config.toml
n_layer = 12
router_score = "softmax"
routed_scale = 13.2
norm = "rmsnorm"
tie_embeddings = "early"
batch_tokens = [32768, 65536, 131072]
Below are experts of layer 5 (counted from 0) of a mixture-of-experts language model. Rows are named router (the router's row for the expert), gate (a neuron's input weights, with its number), up (a neuron's input weights, with its number) and show model dimensions 160-239. Each number is 500 + 25 x the weight over its row's rms, rounded and kept within 0 to 999. Numbers have three digits each.
After each expert's rows: a language model's description of what the expert responds to; "gets" lists some tokens that make up at least twice as much of what it gets as of all text. This comes from a sample of Wikipedia text that the model never trained on. Tokens count by the router's weight.

# expert 59
router:479509492453515485439444517469479499512486540479528497485482528496513569503533499513516461510477505523533552470499505485494462509484527498497540528521540516512521487494508528477517480489487527498480513500527492503490497486533536519514485539
gate0:515473494484459471469502492517479521512503501479471516502496487500514531531494481516544490503505502474563488530553464519486504498499516466553514525459526461501534519476511536491517457455498498492491497495503478516523522478463450491469546496
up0:519484486499466476498505510490499506504522496496450488504488497504535542496492486526519492516488501512574489529545454539500495537493504480549526495455535473527492515470494556490539474502504517505460526506502446511540511477470457500478520441
gate1:536516498476522513479476530527492516495481487476473484490507502514520508509552466509491462461462463447506471533488505534539527511514488480528484521476484494479503526483528501538504531535493502463499482489508469491511551512489529473489494485
up1:530518494497501478522452488524513522497507487558471566484478499509522504523478497513467478493506515520478477504531535457478504447547481479439514502483468468449514506540491478519519436501510499462469500507506481508511538520504542503485496549
gate2:516537540484477509497456479460479492528487530499506508547509518509499522509476499521542527497466488503487531510576514500473501484480499502477505518521514524512466518515472477497485500492456480459485464546526531476536508471515520502463506522
up2:530529512534507528512457533529539487490469509521504461464464504492502521456482483465510506456478513490481496497544543496509525483491483450523523544505468503526502483528472538505490494480482490476487484522502507497558524466513510523453517460
gate3:455547501494474479481479574480538567466509538506542492487466481498522494526517479518503494517508471480499489456495531481506540505494463530490508495463501484514471515493482516515468492518466492477477476508469502521522513477487513497512461471
up3:426523528509480502495525558475546515505512487522501478466462493498507525509521514524497506483541499480536495482478543503531534495516527493490509498528478482517502481505460542496499494519473509486460519489526518487537520514511500528491504484
gate4:505542505475489462497495483504474527473481456492500512502500510513510495443483486555497497516526478513482511461467505489506501537537488504500501452479516489489493499478495488487475482522492540474485518574490490477459520489500466550514534535
up4:496483510508576509478441508480455492510522509502513516500485483482477493543478496490501486471483534512473491492505529512491498470492488470513479493575504505525488525520493476549446511510529496491519511485498498475505476481508527469497484537
gate5:518486535518506494496500417502474525562480493484518494507498477474481510525493493523462494502464500542546521472524470489517505489518528474530505471498510524484502463492478481539494492472497507506510466482523472504497515478519509497478487523
up5:466504497517492476522523490482525509536507528507480473483481552502467500483504512545474538498539547494473527492527519525524511496535527474491490500530552501543468474505496488527486526469501522531499508505516467535517474511502514487478512510
gate6:507478507501490462455499532480449479521494491506494500481480500479510533494500484519467538521473562515481526491513480541487491473471462444495541545461501522513518498525516502521511494463549494510470483520489484508498491477530494483541514484
up6:496504538509494526486537503508490466513506535540529514480542469523503523515487502479506533513525504474524500514501423473463503550484468495478519496517503506523505496505473471520509505464455469473493483533473499508513515475488502517512485523
gate7:464535563513532513457524523461482503499474486538505525525490495482531522528532478531535465506425513548458517512494466527506512542539497515518565514534569515522516501474474528479508511464511529494532526512503475535513515523468501472478518518
up7:537522512500436493469491526506482512513457491528479536530542509519543478534518505506483514473469537504498463492525518481528526528486524515512544521540529455509509522490518492485483543525515471523522513477482503455501515519526482504499535469
gate8:520477537495469520487538467499458480509506512486472497508512510497416532513481461534534517521511503488495527496521487530490491441494456518449460493517523502539490463477489500480491555469480516556484459475511504538506510494494506500487490522
up8:514486564493471541470527501498468477516527482494442524495530505514439547512517481501512494510494528456494486518465527537484484484490487497499520493525493470492500467501451510485453436451477507534480486537482514531491558478485503505505506502
What it handles: Table cells and years
gets: "|", "201", "199", " \"", "195", "193"

# expert 42
router:483546516478492485470456510509468526515516542451516483488490536510517530479488507513499468533491512495515485515501509474481463496483512487527517538483514509540517460464548517481497497489477540515489497500518508532499511526512529518535485538
gate0:480537497476531480490499490535490460475488511479472490489476460549506483523495504479484482500498474539532505541492523508503510503518478526526510493510508480513500472525546491504508504477483495528475490500507512487498501509545535507498465517
up0:521477475497484470496519521485523476490495484482536499519499560465511527476470485508513536483501521492476503453518484493511478520475469476485483518469522485511471464477495506501555497474511482499518483491529429509538468484479497513505504507
gate1:524511475475512489521485466477495511509479488506515466527466506474520523460525495512501510486524549519524488506488488494474469568471539506507550515481501502488508487471434493481473509481512534523523471495493487520563504533456537536524534519
up1:527493521491520457475495510496497477492475464550513493501516495510543532452513473524504492471508483505478527450492524536501514514472519470553517540481521529516510457465483490508500456449528503502510515506498490518518523501528490495524549461
gate2:503536462485453490510511484496480481508472568495491484532491509504496494483522471545525469491460557483488508524475528501503474475474496491497500476496508460517488487501504457490526480516482505490517472517485452510466519485461504512484480478
up2:501517491492517478510491473522468508540504528502511485493532512516527489473506516517541517479490528512515473520500526487495408456490498494507486497449498449498567478524491488479482453488472515491520466491561459493486520513512499530475479476
gate3:499552496485546509474459525523512542493456479470485491498524516522457530506530481483545493510517473456470513487506451476524463517480507505476513510475467435539459490441508524514490481470513490510521511486500510510492516489490531536505525526
up3:479482502496505543486494514509470464475485497481533524470488492489493490555499482459508492503477470486504474513494507465531546576454531490518545506494468526454513485499493492517527542514508507475465499545518466511504466472516497461468495494
gate4:499485532441482461531473505538469479457505494502492504524498478508492477534493481496475497497479486476502486511526488557525476478501525473507471554513497513503511476463547467512498489514515489436480497492487436468492477493534477471442479516
up4:526502472505499480505471515502468497457526526511511510480489505497500503490435519521473486500499512519498513524473514479518546484499524536521483493475487508492489536489520484447516495529473492477472545481495508483512532491494492495508516499
gate5:507544557536462576531461527516499481471465526511523527509494510470469547540506464518482468485562433489525519515511520537474490458461523510480513524491455507456497463490544451515444493444516530487502485488487447510518533502499457495484480483
up5:463506584534507515525480473497492471505450528552519514496493455482484511524509514534523481501508519491494508475484499543508490483528508488480519476505475537474517500518537530528456529491520517523505488457457503484507497527492472526475466460
gate6:467510549518502472469486503514486433491528521520466504445486529461500501494506490492475494497512502538485543513509528484478457538487541510492527467513458493490471534535548500507508490498480480474511518488503499522505537486492494545476502500
up6:479519525525494500484507471480544497485501484515469513545505535487538510514531510483515507473494507540484532501508479500495467468519498511467490498487520448497541522520531448487462493498496532488531512496474553476497511509511532488475498536
gate7:494490547488487522546470531527461457483518479474493505517505502464455458525443456477525485516479481540479456490481520518503516455489517495517514476519494493530487477464531499497492464466491535482500521449488506519485497485515491516516464508
up7:500531511496469469513509500535509487475521519518521474506504505432476516504481485487507510495452462499507483504518476522522488559517500462548504471506491477513533459478476489520512463547533535499524558484505527495457500567487480469550517513
gate8:472504544508474479485487507528506466481532553468480500504504505461464507461497464510501515488490493487524484497505510510509467513452537493487496518492536516504501477515495538468509503507509510511462514516503515482489515549500508467488470537
up8:554512470494530484457526501524488470526487526524524537463501473486516477522468516509463483474533521487514506491535496452490512487544512516535537494532482461474465508495485449496508487462507474521494511524493481477499504475499517510497531519
What it handles: Numeric punctuation, table values
gets: " |", ".", "201", "\"", "|", ";"

# expert 10
router:501522494489464479434484540480462507504502554500537497466486532515524525504523483522529475506510474517505529534538481484485467514474508485499488529536508502499539435480493545511507518449505519536481490495505500492475486478481554516472476518
gate0:440491498471518482501466522497527507527519509501496488488512519520506486507478484490495439456534482483490518529495578520516538488482476504500467507532480477522548496515470486454455473489510477541503504497505528512509457535468488500503510523
up0:512508475534492480494479488526480488404502509490518493500503496501484511500475521534530560482480504524492463462494459465479510504527508490498501482497467498510463495457490514486544488479518510472477475505516498501502523473533471518511516497
gate1:523499503494495486477488499498498472542526504489539521529474491496494508517463512530513521505467492520469551483512471483494483479498466487517532497484490532512538462515488502478478442471487488481469537499520558506576517490515483531457470474
up1:509511485527491468508498507497494500468522537522480483483504490489517458507503509471511460467521516479511499484487500523478526525490503514530490483504534510495516532481458453505529502558510493511474495487487442504481515478462482489513537503
gate2:531538478558540493443540510496495543483469494492531469504509509475464522445476520487509515494501507516484522500530495498496470522465481483495502471487514486543511445550513477480480492497479505501510515537483493506557493491489473495537483520
up2:494495521471494481514469490504492498480476477481521510520450494488484497490501535511475524464493540465439511495473490463503531472478500506494480497457519552507481446545512502526503498535530506546455465477539529466501506522504485512489498516
gate3:472531518497492466487516536525464500523514532488513481520494478483466487507491523505520460500474492519490472500507522513473493475522515498497484505545511520495498464465561517512545529538527499530504473523515501487479523464502483538481510499
up3:483528515508499471468496520540495474489531514506485509494503511516495493546489488503484475471487563456490466486491476511519494440481495520530515522497536552525477490436506483512535568496541471551518525461500515486512483491494462494419520521
gate4:496530458505495493471493487453527485534539558502525509497487526511477512456480517516440470494479529495510497523517518507533488478490478527554480471492490516496490498547455474485458534489510499523520508570477523541519495521515499430515495493
up4:514477496481466530489481540493517536494529480528480486499514531439485505509497507508554491503509494501501465508497477464537549518506543488515454462476507475549529547480508566499506470498503514517499499486530502535465525530514490495429494514
gate5:475486501494517517482515491488483510540542499493506481492508524522533506505525508465454463519486453483453485509496502547503480484505497497511501499494504444534515492517503541504467484533490516522504469500522513490497529543497513502492477538
up5:471487481517481504474487479491523486562513507495505493500480563504516486514521519463491486501513463515482454519507518550516433494489501465529491518455517470521511480513528483495466496503484512499474529504506526491506496512479527495464473553
gate6:498498488463474504479465506532484475506506469469480438504515501468510514484506507513506508516532472494484502485505505511489510475517472504494539518523534525492506499512499527499518496518511461540463490470486496516538507469543534499472488496
up6:493494485473487494494492508506447549509505548494462473505516534505480504479510487453484521506445465520522529505538467473547496517510532538500512458494512525536480502532518483486510511490491520492461522468497513482500479503491495508494506507
gate7:520503441525454512463519524498515502484494498512508477478477546480509500513479541481502503490538522509509477528519450482507524492459515549490523459428536517493543514504544481541477550496493507504490452497544496496485442511518510530522512475
up7:481450536480479543531517515514496503486511475478501462514530502508545462468496456551505531483538459505469509504495498490492504505507524507500459536494538525492496498535533507492469520546476529499496469547468520515507490498498494496470502527
gate8:474494463548494476530490562492497502481511513531495512449503520476522529523513490483510513463497463504515515461538475451445552486496455486535458538548548509490494497496500517506520464496520512524496537482511527540460463475495546499523462539
up8:508486507422522522475528452466513473503492463518482448547500504495518495496496538478468473509519531504508451518468533541511482508463523503507563498450456539499501476505510491481494552501477506516528505515489483515474510502526462497494516522
What it handles: Be-verbs and w
gets: " was", " be", " is", " W", "w", " were"

# expert 4
router:505521498462486511451464535490463492470537555460528507492492504492507484481511507518495455488526474515502480544525519504442467516479505511525500493472483526512501502508490517503497506500537538490446456482513495473460500496515515457514493523
gate0:537522491501510471458485493526522517460479516476496485473498531511510484486526524477544523489504508494513497452531518507483510490496488529495467519465497525478507528494498442492479520476516547490463511506468458482508499467466472475555530536
up0:517482490476538511483444485509514491494512483527548510498479491504460521506500530497468526483531504489504544528534473514524518511528480497454543519466439485511480533509508477500512503472532497504473549466497476475507466478480476516462482542
gate1:509494442490491492503511516520472509489491504524552491466550442496516510531508523513464524516491492474467488528495493554509492460474483493533512483491507530481501490489502482453524536520486522475531491522521529494498508499517517483469470438
up1:504503461510491483513486512473481562464518514507514457479502496493536491500462496540472514511516543464495535512512515554514493457480477510517520489490457478518523552487503481459514524498480518486466530489500511466494506504531528541486452443
gate2:436513511499496457472492531543492504566518521495510471464508509496486542480531488504459537491517488479470479523472512500477444484489539493490533515521488518502451494485447503487482511467476473508526453528474513524496562474525526506487517482
up2:507528538479510506497527482503452526523492467495524514535505472504507481538463458546512521492490532517460478465494484514491523496489495518513497470473553510531494488533516446549475456490508509499487496501521520526523475517481477502505493489
gate3:484506499495494439515551528489501441518523525503538528510463501493438496489481468520532506512522501481504482500544472509534550496485535504477478479519523501515568482510508518437469520478505499475459483485482464426488457475507469485467514487
up3:509512461518511501529537570522472450469520524502479512503485482442474468543503447519499472491541524505477461480558472515538515547477493517506476507483524514559527483459494496502467482462471454499472511507516522492517473492484488440488485489
gate4:492481497453457531498477474470510498519493506485511524498509522496485462529464506497532474529488467525466485539544476480458460506504512504524509543494483518473499471484487510492495508485532508485493493482541460521472530477509536506483513521
up4:510523535517504508488523479512506516502440506490495477484513499500508577527509509534459511526486515413522532468469474533480535508471509484487437484476526488528447501512528464498503519513445492459514495515489527474522483506494530500494487486
gate5:534507507467526537488495506514500507516516499517494504497508496504529488480489520539493436492511485484508548534486514475526505514539465457510512463458468500468527504522493486512486468508511468510496576500485487505502504498502508507462483529
up5:485436539479487489479482509480531520470502537515475438546482517472481506474490494517497487514496502485509494521489487494492473499465507473449544485445485507497528461491523495508550463503493441509488595481507480513526474507522512532484476518
gate6:539505508495452503505478482490519514469490519516512502559469595481487514542455475511504472491476482463529524467502526475480499489467469530510572462476504496532513464524513527453500521481480511474500500498524475499496493520525530510515500521
up6:472466483484536458491466500477469535501516479528476535477547472479502480487463496458530520462539497517511491501508527502515450507536526534505468481495490493520502528532463467495517484524523535476511517532477497538512486499536512491539522519
gate7:457490498548524467491489433532515491499509518528495499504460550501543515471504552483542505489512487504500523488492500504479476526494481495500533507519503481575491455504512482557526459494533521495513496507516496534493532504441488491464467476
up7:537502493571501500502488502523547503521468516502478513501524516519551528523502499525503488479505493475520505543511500520505540480445507494572480497532474505519493520486472522504520505544521498507498532482466514490533458499507524498519532530
gate8:492475508515534542491462505514564508480509531505518518498512571515517532491498494521538500483494517486438505536496491491451516496511553499494498456483481552535513487502473484518475492508502521491548520512493498458500503523507533487510495510
up8:525441503527467492504528501507479504463519481500560537489514553502484516493489519502489508523497498477475559488466449557487505481492552473450518477485514531548502490524518480521511432445491494515481495505467485515493499506518504479539535481
What it handles: Short name-syllable fragments
gets: "in", "l", "en", "an", "al", "as"

# expert 30
router:502525490454492494455455529487448508527489535477504501481482539485529529498509526519526459497482500507516521502497487463491466501480531505516518546530520517517497503520503522477492478482472524468478518518538521520518492519518535530522466545
gate0:504474526468485478540498497479485511474527499485500478522485517491506507485481518503503524502457473496493463512474454492529509505533498544508479506524454535530478514514487479491494499500534450505437526554507487519537580522501535541497428492
up0:531492485518469457494474493497483507479493470497489479516486511500515518554483544490496483516492442560544515488477501524535521492521483499479523493473489534520504522480502500467453521517511498505440534535559479530560512507487517479545452480
gate1:490503519522500499484501469497495505506509502493487471530491485485489526469497502525482463497488488523528490544519503533481475552490489483553458524465507457514541483485412496476500462481441467468522523464472501488557526499502512493469496521
up1:460496542475537493538511461519500554500521490504533504500492509478506564470499502485464469522497527536509492555519474530469453533511479497527469528504517477477510504531486469518464494487468496466511495501535498534537544491517510500488521525
gate2:497520523505539495501489497503504533508484541508528490475530495542476513496512490560512439494469499502509465513506492487508505504511503525560512509528518482512480487484482484504483481483447508502481489519489518477496512502503536486467503560
up2:488519497497499453476567519456536513483495522505452460527526498534501495495498487492479523485483512505499518482471504517478500470488516474487502529504474466515521543509518521470543525523534451545495474465534493524521520481531476485512501446
gate3:499465525486514501517495495529503531494492499497502491513481522527504551538511489497528496489454508506511512509457493531460499538536538490501509511536484514489515500495499524485511489461516500489512527446499475531534489494498488440483461519
up3:492463496487516455504526497510525514498509557520479502473500532496519496503515510499498548542518536496521438525437485507547511476492518451521473510457465542525545520550508482443535535499491456435505473540508516518498511452507506473519475522
gate4:533483482470491474493494517531476542507514508501517531506455522505459528535487525498494503439537484514516482459547515489511488495531522481498512526520533458512499499500540528489461499457481499484517479482489499497528486546486525456508474469
up4:514523484504477469510546475504502608524522496462483520501458473533510519532468525503535515484502496529467478471479548505472490533523487480474462494526483490518473502505521515446459493477532466505523517481513508473538517536489514459491485500
gate5:512524518512481512486499509488492506515521536529501488573513541518500505494508471520526479487450507484453501487485503550502502524526471531565491513471495489533519502488467479492492476498488433511431507538542519473541505541517473506491492523
up5:507528499476511508510492500479512487556520452510502488564502508510501515485468539495543452524504481496500489452445514524493503528480483480529516456493500527455514519481478458506492478502504438504455491505505515465485509537519510519471485495
gate6:479477541441529502494466518517487538442507563484517466485460510500534481521523555497482508496460562516518498515488497469501518481510496526482498497479508499523508496496513516468521455485539483490523464526481536487525538495477493524547490472
up6:542531487552496532453552538471489482507515441487497501498499497497439489483474495501448496511522483497485457503512520546473491491487497492497526450517457521484500488470498448533474520502458469533471521492527482507461485476498486491475546518
gate7:469488527514487496542494494487474471497547523498459490466480481534545512530494507504496508478538500505477507497483452486504516463506510458515479507513494468497493490520513544516509513485463482511498433513500567460521479544521458539505465491
up7:522487508490469503514504511487511540535464484496482497478516517470473466498486479481520504512548525491514498515496541507477482475518498499471514462541486518493531557471504482556533443515475467481517519501530528504521560494472504516537499515
gate8:497474504486516484487536467503512477477472490471518509507484514482522455505516472495471506540491532501512510542489493537511469478476534487479507460490513493523568448518491471476489491505500513501477504518492507472532525535545492496500538499
up8:505529463501506505503469524483502521533509517488503483479478480490471509512491527473540458464505497487509490477511514446499515545527508509516499520490470515464445540482484519499526459500483493525517488489476484534473469456466532485501487509
What it handles: Decimals and name starts
gets: ".", " Th", " S", ";", " a", " s"

# expert 8
router:482509480464530480468473547512480486456497533498501493480525545514541502486497504536509456470520514471495518512446481495472482503479515502500509500486522488469523474505497493504494465475502516493474478494463516544487490465541546512482464555
gate0:481488511506504500458530541479487508495500525507502533520558475536534466504473490486486530519519526503451502515494499507500511477455499438478557513490473519462488461495471512497527494513498531460494475485504540480493474426501472500477485521
up0:510534520484437499471504445537514493518502521553462485495525484484498489516503491499494552508503497499505497513500468523473476532520487503467483469524487485501482546431485494527459482506455474487490489484499567531534527522486496480499528529
gate1:507493459490523479438516504491484507489470507500481501536502561474489494471512508514485454486506465501511493523532486531488517480525499539518497518489544484503559520492475512495457477453499499461524531502519537472458494467490491487522480501
up1:498471505489514472519466495508510509510528547495496467482537491509474466483504509550480467529539524511531540543515473479511505471509501551500500517508514457525517527501467512489477511515483495550486482531513553506557519503456566519531527523
gate2:474502474458483518526482505511491506470453481490469481462491491474504519501465515496517501519565528537487478526512487529507494490509484506507454510484524434511499545527505464502537475491522519565472444533471484454498487468481574471500488490
up2:510487443473521471510477529482513483532456485512506513497501500452508494469501512492494531521492519504507543544526488508519515466462480497523474495519541511541483517504488539481533523516484513505495453480485516485510454446500512504467544490
gate3:531497535483493499519484529483505544501473513486507486480472514487523517447512537553523457506517504501550504469518455476460511522532480475500499479467536579491515507531523528533532521520487524462515490499444515457515477506569530486482527510
up3:488506517502523446475519459505554512476550479498515490469460508489501512518498541551472488462529466493484500483574498530473509486500461496495496462508493544469503547522515497510483461472512510464492475471528474509491516485529525454470468523
gate4:451525468426470501543480516501508497499503499517475486474532480472491480539551499499470506524496504517496514533481522502510464544525468511513450512523555498537412483501503466495525515470529500534551530477493510494503464486504511534494482480
up4:524475524474517498470505494482471503533477512508478516513513465480457522461476495530525475522421514491448481475488453505516532494512509521516489488444449489474514492519498525523531470494491518514456463541489470481480519507439463540496508505
gate5:506502475473538442539510496527523474506541501489477516500472478472560486486519486512466495537463495507515515492511497485474479498467517527481473494485540483502513469456504479521507473480499489477504557497448450528515522488507478522506523466
up5:488518498496537468507486507487515481476513534538501521499519489514550519460511485472488515529493491486486481515486483508464535503498534520491487487477516427482498515466502485479540500480501480505501551489469465510462544475491508521524493491
gate6:500473481513494481490511481543498561503480533549482514459497533477515514480498488526527516513476526507520502506544514460481514516500479512478542491511505505519504536496465520514478440461494511523491485524487487524482457508478466487510486508
up6:448470470538462492466471472525483526464467509480518487479489498478522501488471500497520517476481522531485531470458524450486510480527506499506504523538544483478476484437558534456486544479475541464567478490488508489498479444490487524506493472
gate7:520510560489481522463512513454480504492501471536478448485501518462533422497495458538540483482499477478537519481480485529489486500449456457492471507507523484501540507521513479481487474507497507498489544470483500490477530465497508499506504539
up7:448532510515472466485556536513480479519539498471482490450561454535529454517549509468488484501475498514508503507490511493453478459498528465514492483509508475503557506538505473515494476471511506485509483495491503513535517506528483507486497454
gate8:532489508508519528510550483495481524466503482496529497484518546476510481521464518489528530463465486491498540489479502475495499499425545463534486535453505551498498470494484499469512511470538487492493489536479546513488558481488469577489470516
up8:525521501480493514474514522496550519536496467540479535501437492514532521467505487520542481447511528474517511498507527499507490574539499467506488492511518520530497443503530463493548487528511521499472478494491498573506500471525521496515487495
What it handles: Mid-word er fragments
gets: "er", " |\n", "ant", "ell", "all", "e"

# expert 56
router:511511493469496523453464542493465482532506510465536512482523528487507554501520537530536481491502514489495484500476497484490465531477501492496505523514515521530496472536539525510517475469510519489466499509533487494493508513515532513504469546
gate0:483510503512515463447517470527484493449476474520471498422490515518539535463507560562474481472484475553513557524452473542499466517480505481546474527459492516513524509452521509481522495507528504498530467479527506491480486484507490490511489507
up0:485497531487488532500470486503534468517505499475472514517533500519493502548529465441538508520524532515532492497448494509533549542469536514531496494528483518448500460478523496504478477488515458576493507473476453535502487492502466503537498488
gate1:486522520478492441495531465497476500523497552520471414531494514542528504476505548512483492511499524486518509459513542448487473491440510496497504521499488522510494504479485489532482501482506517491481524544498492507518514469537512506509499515
up1:545475480490486541529515538487478515440515463488511554511495518485500474502502464525555502506531470522489519550499440546533519491514468500476472520515511488498506495475522508480510501501467445521553490478500480510466487513478485503494467512
gate2:480481505483463486522498522573507467515528544512429505531479471526504511459506497507536503477478493531460530496502488470482462491516537535537494476477471497514481431509531470483493500475493482495536493494523480476490537467491472529451515505
up2:470483495505483519488506511543467505480503503477508524489538525507535509467519497558506433504499476517515487495493485528520480511477453457514539500501531474525530508515476469477503529505481480505517490455442522546498515486511512476494526521
gate3:456530499478510514495448537511504480461531503491539518516471567477445510493489492483468460487480503507509456516532527528487474464491512512527499518531483490538486465462483494480476510473495529513477516533504519497514481523477490511503486498
up3:556505507509535563481483470473500515525517488450550532504474489509504487481521521501502495517500491499505491484445471499515520509499529526478503518531570503515515511497486485511490524485486476496475516499482455468479509491506536476476512533
gate4:453494517494467475461542493496491503528506546509511532537480538485494492525506493525481493509494492556539483490485525538468469523469544518485503531477505492513485481511480460500467514493532475494507587501524505461508552500465523515464496533
up4:481515486494460497508472504523518471523452486475522493516467467484525474506509558506539495486524522435513471481487502481497504524478515503462508490519505469481514489494514499499548511517515528506498453479475540509503492498507532501517522448
gate5:501485505487529518497450522473517563490521518518549529530492522524503548523492524508511485482516498465517501523511513570491465528514471491515492461555509521499499494534532485515454534501504497454514439487504481515539488491505520491498510519
up5:507484500471491488478471540541462490460504524484502478516487476504478463496525479480517495511536499507485489460498500512509498437498483496512486527437490532500548525494493494496550478497485524525502522498465532545480472503495458505497553457
gate6:478536500500508500492521448526479519494500536509521537506497484470489492508505511518512517473480475536458524472540536487514496473480505504506499472485501501494514550486533558527500477479466456513481514543533509513455514480530471471479483512
up6:485505462495507490491531468492497502515489487535513513489461480505503478491507504489521468485499490507468470447494542473512521516501482533506524500490473531479506494481521515522495549460452492542465507547532514515502535485503476460488467483
gate7:531510516451507524435434503511477509476517466530533524516500510505463510475484507534486469503517521493527547497527472505522466490475487550514532493514550502532498526461497507482510484499499514537566476476522473525498481526522502511441522523
up7:477467461487529461471496485512489475534505504493496505518525550501487468519505494496473449509522539452498500454491490485508505500540503451538502505516489493504522472480477505515528494499471526496491474526483498487495515527465547482477547507
gate8:529476490509504486486491501493485506483506491483494510460501512517454484482544518501520511477488487503520470515510474528439490522516489481518501532472493525493532505511531520488507486493492487510477479450542496426534532485421505505477497536
up8:493511474483514552534490472556512489554500503567517489481524551488516480514451449493546497501487484471480558464500524514536500502522500524511497511473527470481519500492485461501503505478446467516504483548459488514548490525526517494579504442
What it handles: Punctuation and Brazilian names
gets: " \"", ".", ",", "–", " d", " m"

# expert 25
router:495560533476481500453482513530484510512489541493483479476488528498504502480485504559512480498496536501508480507467519529489465485460496525490452512477501504536521495481498508532498518458512501494455468498525516498527504530519522483503475521
gate0:502518510481503478499492477504464492520500478497487509521488478516503521503501521552521468510486472489519500496512498532509512508501487470536548484530522462540520493497535501536472480490480488473538467525514508500484505478500545505483486482
up0:457488505487454492518488480492462491540457472484536507493463505508497472535541470490530450488515465526480480490510507506485498488529487487507556467547459443495503466513456470539478514496477485469528492488490501548476503508512516520489494468
gate1:499502509473510516469501522466523492494513475519503559482470514465463489534478530484496494495472544532546525527505491482526514515494499519533523528512462484536526487566481503448524525520470450507527463486486465508552485522539509495508524504
up1:469493523472511507501495485509491510554538496485516500478465530478494454522481520478510531447532477510553483500520480453484508489491487499473508474505489502461484501505505486432480491515515519520480502532427529486476494488495519503540493467
gate2:504510541550467515519533460503468499496517469507508493535512517521479504512505487486505500468525499499520526508476520536512487530468538537508499478490513503532490483496494502481478529481494512513487493482516505470489493445515534563482481456
up2:486478526570473497520524481510482510503519470493483492533528496543464508490485459486516506454510498505487522502484502534512473532483489531513505506486496479510505484491497521505492546505498539467460546470505479485501535489490522566486479456
gate3:519541496496483485477490451501501501554504484497478501504495497542471504464534444531486463498520483506448524496515541507470464555487478482487481508530468515528516524571528501470543502479504534520502488488490469506471527505490452566504498484
up3:521487486516451468478484484531523526547526489493470487519474475516504488480487510514488495448499502489454539530500542452495504523538540520461468512525473549504525511493517501466521502486495505534521481474505466492474540504476447502514457517
gate4:505541478491482496481558522520484465508517492497496486469473491451501510520420479472508480499491509503458521503502502504482481512493541500516504498500453510452486518514533502515585461508510469473467513523544438502534485488530538530515496501
up4:490553482480516476478510511499444463546507487498458470491491474457539483478476475448519517523461491515469522492522501513493489517483541527519510482513458534475498521492533507525536475506499479468460508523528466518491502497521533481492514481
gate5:509526508456555511485504507505479484475497533492521520492523488465460505501454510504510507535498504481542541489518501527497480494496522448487503472505543464492524531474513468502473475521530517480518490480505476516490509486526541507546481486
up5:511523496449547505496488525502493500483515511541528535493505528479439502501457512497495519535483494472525510494517513515497467468492536412487507465501520487480508528514515465519489503515519503482532482457476493517530497505506527495522487482
gate6:482516492458541433490508471494477512521478507433505529501461466517540524511493502514491496474427439509490489501513474499479489515543462479507464505522536532519435518540486487501473498502499540492544484519535519532499509524505492511495497480
up6:496517520467524442505517467487534478496499528467531515492490464495529498511495475506504531500459457494476476485527470507471533524519475464485513520464521523537448511546475458518476460526506547481539487520523483490496513529491477516459520460
gate7:507483461472478492525488484513519500509515498485472482500481463514494447514467510487482493512526514531512496534502549507436492490512517478544490545472473513467481472530474484532490538503532522535490496513472473519504466566520514498540510476
up7:522483499504531515478541519499528503483483510489501491505483477528540531479515502481492521481504497465463482465518507484593510517499499549480551488533517463538513521447552538513491477504499466520549510506468509491516498453488510497491504527
gate8:500501497473520475455520500498463473493510474476499500514477475505531441502489512487452531538499496500518482477458523500490472515452494467469491482500478494507522482504483580512541511461481523483484498474519528455500513481493534508523515490
up8:531483471541489511551456520503550527477480530522503482491470515507484500486501494512527463470514490486493503521535478530520561460544514533538522512521502527510476544470536432525447481531494498518519513493508494534478503515499484541493483491
What it handles: Number punctuation, coordinates
gets: ",", ".", "°N", ";", " .", "),"